python train.py --num_hidden_layers=8 --hidden_size=512 --n_experts=80 --experts_per_token=8 --d_expert=64 --d_shared_expert=0 --hidden_act="squared_relu" --moe_layers=[0, 1, 2, 3, 4, 5, 6, 7] --router_score="softmax" --normalize_top_k=false --routed_scale=1.0 --balance_loss=0.017 --balance_bias=false --init_std_router=0.0171 --lr_router=0.00069 --num_attention_heads=4 --num_key_value_heads=4 --head_dim=128 --vocab_size=16384 --norm="layernorm" --norm_place="pre" --norm_eps=1e-05 --positions="rope" --rope_theta=3050.0 --rope_fraction=0.5 --qk_norm=true --attn_scale=0.0884 --tie_word_embeddings=false --parallel_block=false --init="normal" --init_std_qkv=0.0157 --init_std_o=0.0 --init_std_up=0.0157 --init_std_down=0.0 --optimizer="soap_variant" --learning_rate=0.00467 --beta1=0.95 --beta2=0.99 --weight_decay=0.032 --lr_head=0.00498 --max_grad_norm=2.0 --warmup_steps=50 --schedule="wsd" --decay_fraction=1.0 --decay_shape="linear" --final_lr_fraction=0.0 --batch_tokens=65536 --max_seq_len=384 --doc_mask=true --train_tokens=402700000 --max_steps=6145 --dataset="wikipedia_en"
Below are experts of layer 4 (counted from 0) of a mixture-of-experts language model. Rows are named router (the router's row for the expert), up (a neuron's input weights, with its number) and show model dimensions 192-255. Each number is 500 + 40 x the weight over its row's rms, rounded and kept within 0 to 999. Numbers have three digits each.
After each expert's rows: a language model's description of what the expert responds to. This comes from a sample of Wikipedia text that the model never trained on.

# expert 38
router:505452523469419433517479518495489554467528516564469502490567458542457494466392491471530470625537497489539491508401562497580531521498514511494483457513482513511487502548514513504410518530518536
up0:600415473534412496447523500505524443515485497514507484514520527560490474475532496447510417503505504481454555543502469468550559494586528505510484544561503480521507549471548531508428487552473554
What it handles: Table data, election results. Cells in numeric tables and election or sports results, such as party names Labour, Green, country codes, numbers, and name endings like -ie.

# expert 42
router:475508490507542530475471489430537427443519481481513516460499520423533519434551505501505485484496430493488543501474560583475477504493464499435473468455486508517576520459422493522553560536519436
up0:558560462492491502511489463444459551504532518503444509469484568536476540527533466578467489493548462546502566445458459502438490473565581525479499509506505518511478545518540500486490519477509450
What it handles: Film and music terms. Nouns about films, albums, songs and TV roles in credits and reviews, such as film, album, screenplay, soundtrack, recurring role.

# expert 59
router:584527610496500494464512500531490521488520458508509530506452495514494473404463448454557496610486485541544496500527467457438430474512534472567556501508401504501488532434523548556526511509539476
up0:587477514507543530492535448448466578519479506497486506492495535573475470507546485483488430481530450469497392458527554470539479509482508464523491511524492521484469493435487464458512482519505569
What it handles: Sports and competition nouns. Nouns and word endings in sports contexts: team, season, Cup, Championship, coach, plus suffixes completing words like Qualifying, Weightlifting.

# expert 1
router:513477483493520484465621488487455473498421466491524494464509451527507492467518492456412520573504477550523459490537565548496487542534560448497584567441484477520495542523460570554421556468534518
up0:558477546557475512475522498539474472483539560562560472452534480468537536406523498453430501494473491521493501479522577423492479557468554536492446527535535509537572490495459529511533505496477471
What it handles: Politics and government words. Election and government words such as Party, Republican, Court, Council, Minister, plus word pieces like -on- in matrimonial, -mer- in Commerce.

# expert 44
router:541476498514583550522496496430489495454541496502467497452495452523453542517442496489546438498526463464507539484476536394491521436498473521517462451509535518544515530559529490478500538509522533
up0:512485539525509507523478481538501482467515507467550510546467446518519470443421504520567510497566458493536504400479553443465462466480470547490495502508551430509460454469458498482523546507456498
What it handles: Names and common words. Inner pieces of personal names, especially Korean and Chinese ones like Young-j-in, plus everyday words like all, old, John, French.

# expert 56
router:507502569557532508453456530452443378451498449500473522507456506541540516533428429471518482475467504529489544566479568397541519492490482551505524515491470430513456551553557606548534537511517459
up0:427470465544475482496558457473452537476483401487528473477485540484484494571492497513420454444488465469452488469489531503456500461485539537466446506530465521494489542436542513532579528444465519
What it handles: Sports team names. Team and league name words or their endings in sports text and stat tables, e.g. Timber-wolves, Ori-oles, Redsk-ins, City, Racing, Stadium.

# expert 34
router:510500588549548532465479508558448535509510504512498462496518473541490502481474433493530565486468458503514524523538436508532513453498481441491445441501511510525441503538488523381522473513528468
up0:524514488540540501481510439472494478503484547534469547477521492517492497583539434478414474455473477517498445551500447578556582484433534503543498554509533491496491497447498483438546538436517403
What it handles: Central/Eastern European name pieces. Inner pieces of Polish, Lithuanian, Italian and other foreign surnames and places, e.g. Krzysz-to-f, Kołodz-ie-j, Adrian-o, Harten-ste-in.

# expert 48
router:518492569519595509463460519456568495431453486511617529519474452453550533439570497445461488493472547457513554511467459533456536490455551581464515472449506488518522412481533563529505526527529461
up0:438578511543478471474536484536509548482438544449514533432462490477513562567546465508483508469457519476515502484460505558535581444468496507488550513550445525463445406563558554481494511447506520
What it handles: Concrete word pieces. Pieces inside concrete English words after short consonant starts, such as head-st-ock, m-uzz-le, fire-b-re-athing, rib, oil, often in technical or physical descriptions.

# expert 29
router:572541419526417446461489510472482547460523514496479496525514442517519518554548472527531505466476442557500437519509524553439512534534511498519448495499493455539495538506467438551498506504508540
up6:475495498504548509512575501462524537537461533546528510491475551500549510535516539523507520502472440457478496482455472551477420488557467521529563466499502480496588470497564504542515450491503482
What it handles: Verbs and clause links. Auxiliaries, complementizers and verb-governed prepositions after a subject or object in narrative prose: was, that, with, into, been.

# expert 16
router:507464549584495497495448545420490480496451483543475509537504481495482517578463485498464424516473473490518540465525517559497482519531387441473457453489490492513484531511448501543448494502510529
up0:443482517533489520516447532523488541479521490583478478474505474461488497547513574517518536533439479428465474491492436558464557515462444514509552524521481461465491445501487500514488518515483464
What it handles: Table labels and superlatives. Capitalized label words starting table cells or list lines, such as High jump, Best Film Editing, Release date, Total, most.

# expert 51
router:526495519535555552458448509460463468456533516486486510483542489431520480471521509508477494435505458498524550481508517481532468590515524578447467459423485503469520513521477437535510527512522509
up0:543453502553491465539486477458555503511493444535437559454503506523611556538490496543507485461466572442466471521469570451471501530543540482538506486459506523458512510418469500509445471484496433
What it handles: Creative work nouns. Nouns naming creative works after a possessive or year, such as album, film, play, series, song, book, mostly in music and film articles.

# expert 39
router:531468538534411484536466491527447536540499406513468505487562527562458507574458476487536539531481549460464444485501458458560508488550484512540505550507566538534485546509457501517557507545517470
up0:487499544477472458526439469490581516484510446482454426528489531529501475543500540532498537508474446506488474487496485580474533511530503464532545527497476460569497431498417589543556589483462528
What it handles: Digits and numeric pieces. Digits and number pieces in census percentages, vote counts and measurements, such as 65 years, 20,99-9, $1, plus final letters of words.

# expert 0
router:472477551513610467505514470444523501490454520505598512509496505447510514452586455492543412492464465521544423496438526441541467521550468522564474500404482534541491487567497472536553513518518494
up6:485487458474531528439501469515464511515527475542522518511532527503487543479488497505518491530521466484524472414558469533532586496468551568481549543565425473494461454495505569473497494520476472
What it handles: Name and determiner words. Words after "the" in proper names and titles, especially newspapers and shows (Washington Post, Los Angeles Times, Tonight Show), plus the, and, which.

# expert 55
router:504486524465499482413436515555504527555514513447525495476520486530570498492456475426486574507457430535526510496521456509527488461517464467530518518534451565538421521496479552556550515502540430
up0:560520465510459485477437504609546541450447501483467549545447479513534470523448561473520545498568491432498512485480520548502565523470514446470475546525547537487519481472518553466474468452557468
What it handles: Name ending pieces. Final pieces of surnames and place names, such as -ville, -ford, -son, -ley and -ington, as in Michalsen, Karachays and Andreozzi.

# expert 17
router:485502413506451442500500561587502520441493545511528489526393494430411544453570511489450518516526416534524409571557437509473505475530591552500416437550533449511515515459455465512406469510517528
up0:459493459508523519459540373468526449568462506529535499538467552473498456479571505514464484538527510491486472383521443555475535480510540592512486525557520508510438414554413417527472475509489510
What it handles: Prepositions and verb particles. Prepositions and phrasal particles after verbs in running prose, such as of, in, along, back, according, including.

# expert 58
router:549471562513550514468474512475481443488530493482503489475598483523525571435475548501552526461475552490553535508488490470487532462517455474447558486472467438567591492557568499487509549502528448
up0:514496498498536510530492550447538486522521532521514510514475439565502517452454507529481498497530561487425455586461510514514566508489433520396558453507518513513606530568511525497510500424527487
What it handles: Surname-internal syllables. Middle syllables of Germanic, Irish and Scottish surnames like Goldf-ra-pp, McG-he-e, McC-re-ery, Schl-ü-ter, plus table pipes.

# expert 6
router:538506555562508506527499543526473429499526536556501511516540447533471569496423464498524515531556577487538511471506505452557467501514492514434581527516428470550507537538453493472520521506517528
up0:487519534452450445520545488503513495544533512518529475508548528491499567464464488580518495439552476490500486470491467508471417473418492462472472548521471490528473439463485448528549490445516527
What it handles: Name-middle word pieces. Middle pieces of proper names after a capital initial, often in football squad tables (D-agen-ham, Dumb-art-on, F-akh-ruddin), plus sentence-opening By, When, In.

# expert 37
router:571490508530538519518492539509531440460423465507535543532512492506528512464459508495488483489471554451507500479501449480437470469488518473420552492460502439534536503502467551470549527525541445
up0:540457524452500461483532475591545530497471524488574539446515484521486500521482503482491457521463466543480464509561493510457456489487522465465508556531501516505525464487506529522432500497471424
What it handles: Word-internal consonant pieces. Short consonant-cluster pieces at or near word starts, such as -og- in bogged and yoga, -ert- in Hertogenbosch, cl, fl, col and far.

# expert 43
router:555498522476552549541555518449439432444512521454530522509506487520509539365506524540559546483475531545515565543516485525524501422493448543501480510633466453506547526445446535453554464456507522
up0:533511535512503466482475541494486459528495473443559529508411553527509512463522507542505466543482469477437517472511508537490573477412567523462508482513494533423517505545496531489462433500543487
What it handles: Biography and player-name pieces. Sports biography words such as born, based, debut and professional, plus middle pieces of Romance player surnames like Car-val-ho and Piov-acc-ari.

# expert 52
router:551465529515529586520461504509482510509576498551429506564519544540505517507456456496538535523535491497494564476577534518553497453505549481523456492470511562492514525506409475533539475467517467
up0:446495505490432489530467554512460532566464503573526502454526490456489535490492510487488492409513516479599511490425491495475492520557384548525526474470465473516481539480487553462492467460471512
What it handles: Consonant pieces in names. Consonant pieces inside transliterated or unusual names, e.g. Dun-fer-mline, S-ich-uan, S-h-adhin, Bin-y-amina, Ry-ukyu.

# expert 31
router:571476541425574577480519414490495486477516491491445497469530470509478542466395507469547496452417502555523555524533487514474445518519405567528475491490453451465488518556475494421515578550552424
up0:409500458487494498479509465536497483558456518511470483488438472533466483489518474514499509510504541497494586504542448459498512499514556551526384450621464489472523450530491479517422509521515490
What it handles: Determiners and possessives. Articles and possessive pronouns opening a noun phrase, such as the, his, their, its, plus possessive 's and é in Sinn Féin.

# expert 54
router:500481507468573521465520549486473511509504501543489534537444496487528526479507517510502522487510483499528478543559482506487528515527601452503471518479606553471485488500463468492545499537513464
up0:533481555481493493556566537544489533474507537567443486481474520481539483416557419458520529485513489482536499487556378513501490548486524459494496516522557552485513469445495481516535451528533486
What it handles: Compound and foreign pieces. Pieces after hyphens or opening brackets in ethnic, language and place compounds (Serbo-Croatian, Sino-Japanese, Trans-n-istria), plus "(S" style parentheticals and coordinate markers.

# expert 60
router:421465455523473471457509558505530569519480463463597482483466496465525456507573527453532519474479558474516408558445427529586485559474511534446561464541508470530515505454503491554513476568522539
up0:413531537538466477515515423441516546562477557519459483494555496530482486427477522459526501470457495538486452474519514489574488504495478569462569486512494432500491497540493508489480490549491535
What it handles: Plural and noun suffixes. Plural and noun endings such as s, es, ations, ions, ers, frequent in biology and chemistry text (introns, glycosides, fibers, species).

# expert 7
router:441477557576502478463549513523426545489513443556488486636561491511506529477473426447434580471497502487533482460504464525500476477556482482458511482526515468535510526480488490473526485528521495
up0:463475519481561499479472488470532534467482502485514490544511499551478527544441523563453561563478476545426463514537487549532501447449506476476553551450456552510523475460426481582515545458490464
What it handles: Place and institution name parts. Pieces of German and other compound names and institution words, such as -st- in Reichstag, -w- in Luftwaffe, Museum, Republic, Stadium, -burg.

# expert 36
router:463493454541499457509513480435476487476529491520462519580529497480439500469484553522472473454431556438514566523500478536553460481481579559542538508509491483509549543464510520478481449486504449
up0:426492479473437477481518545475559495468540438486469504473517507522468445481492561438506529470440546529449516519471584512533437502513547573428515464573464507415531522496494522579536468465499606
What it handles: Comparative and descriptive words. Adjectives and quantifiers in scientific or descriptive prose, like more, most, common, large, well, is, plus pieces inside words such as sub-str-ates.

# expert 61
router:550462431482511501477507549494461430507524485537501491540545501513572502439539507504477532499502507524547463500471449521426514538512428508538507461535483468523523527522516460517500542537513528
up0:531516489494488502465493540478510464474537481475511473487516596484499477540542444462495546503441549468528590477429472493507517544499455440490511505603490532494558488591558490482456538443488482
What it handles: Biographical life-event verbs. Career and life verbs after he or she in biographies, such as moved, married, worked, appointed, returned, relocating and According.

# expert 3
router:512446548450499474532508527453514547428517465526497536475548482493530501498497500500487481529526491450512570425478457508557459523521455577482459472510439526503489567567438450468618472530513421
up0:515538520444483466492520426488507452500457528450459528433463518501572492506475479545496490436460484477533509469470471549491550512491495523489500550520500504472525544461490536499561427492454475
What it handles: Mid-name letter pieces. Word pieces, often b/B, ro or so, inside or starting proper names and rare words, such as Sen-b-agam, Kir-b-y, Robert.

# expert 45
router:516482510502557408501442560553466451429522450497491501488445490486521526493491516479513430538417483472496503479524608537561460552508490519545528561493494509479458535495468510516520560511541591
up0:602533555453456483488452513483542542473480416475508511529493509477462542512469443415469445528514451527470485448509499549521473494427440550518556482489551422446468513438472488530514480530474531
What it handles: Articles and -ed endings. The word the and possessives his, her, their before nouns, and -ed endings of names or adjectives, such as Nak-ed, Lockhe-ed, Mask-ed.

# expert 62
router:539513555570551585525436548486527438579537442561513519428517509466463547510433501502544461580552490486541561431472538437573484500513430512494510441495427582527497520534462557523519503526515458
up0:465535519515513497480508502511438533484546517511498470502557530536555447492428446459455567492452500479580479534512443415519523480430522508542510451527442590485526399516505485535531494499502538
What it handles: Sports roster table cells. First tokens of cells in sports tables and rosters, like position codes FW, DF, MF, country codes ENG, ITA, first names, result letters W.

# expert 9
router:606487561589506545514465554504520515461499461546489541483507479518423514458458489556460445515497504465512500442459465543447443501481530527457477466430494461483480490557523470526545488479522498
up0:568517498506517504444532510506500532433518498528401522464534492510496506448513507479509556500470460486445504516506479548446515539473482542404534575524527477493482477469524499441557506433487485
What it handles: Foreign name syllables. Syllable pieces just after a capital letter in foreign place and personal names, such as M-p-umalanga, K-oms-omolets, De-ir, Jal-paiguri.

# expert 27
router:534496471493464479528514472436459538479497426540493504559541414542476491540512526474539513506458527510520552518493504502533432447543573425562455467503540557532517541583391479556509571519509499
up0:521457483486442515481517586494454563459438444394450417456530455498487469461419476545547454489514504529506478457479455461515519443550434493501508514487450497603439434484493534517547595466502528
What it handles: Copula verbs, mid-word pieces. Forms of be and has after it, which or a subject, such as was, is, been, plus inner pieces like Scand-in-avian, ex-ag-gerated.

# expert 4
router:494433536487449458497495461501502534449501494486519521512468549495538519464522503455451517442505529480551524449422521487516441495533519492489511436548542501548509527509479520496506453530538531
up0:560497471517550552494531504481558442474528450498438485477477545475434449511436456559515469502551507483470507511453485501529533439492514550553455429463515457481494495489436514493485471473459536
What it handles: Numbers and United States. Digits inside years, ranges and large figures, plus words like United (before States), first, New, in tables and place lists.

# expert 53
router:537472471481571433482470516490538529551467504510574522505520527538556506530556494443466545497408512548525492418539471497570504450473503497527476508561480498535530436444486531531497503580519516
up0:573488434414495574503534514545557472536466507526489489526483570606537531464494520514491511456450541559466457523503459453483470499450500507598482513544592521525529557467532505475481465483469482
What it handles: Mid-word pieces, prose. Prefixes and inner fragments of ordinary English words in technical or medical prose, such as dis, car-ic-ature, por-c-upine, cort-is-ol.

# expert 41
router:447490521514556534537503507456546590442569432494502496509476477525405502497474609521522476517560527471517534503521509452494564541548473509579461488432572507513499513544551494478492442508503529
up0:445484629473482455507484523484514473464477525463517536493519497537542438498431529520457534478525449487515445538529566472514508491456476559473544533478553455496489452459515533506481530496454552
What it handles: Mid-word syllables. Inner syllables of words and foreign names, especially ra, ri, is, in science terms and place names: diffraction, Jungfrau, Styria.

# expert 21
router:507477470471489511526514555509488477509518447525557514492465462467491547453573457495453539495540448484535567443473517458507477513534559433559463481518531526527587530439496484520470477478525516
up0:475494469516464470513536530534470496490496466481550514484477404473470441525487545590415512460553379442499535469552438422480468492510530489507472551543528535511398497490523524502562513501543504
What it handles: Word starts, section headings. First pieces of common words and section headings, such as s-up-ervising, star-ves, ==See also, Personal life, often in film credits.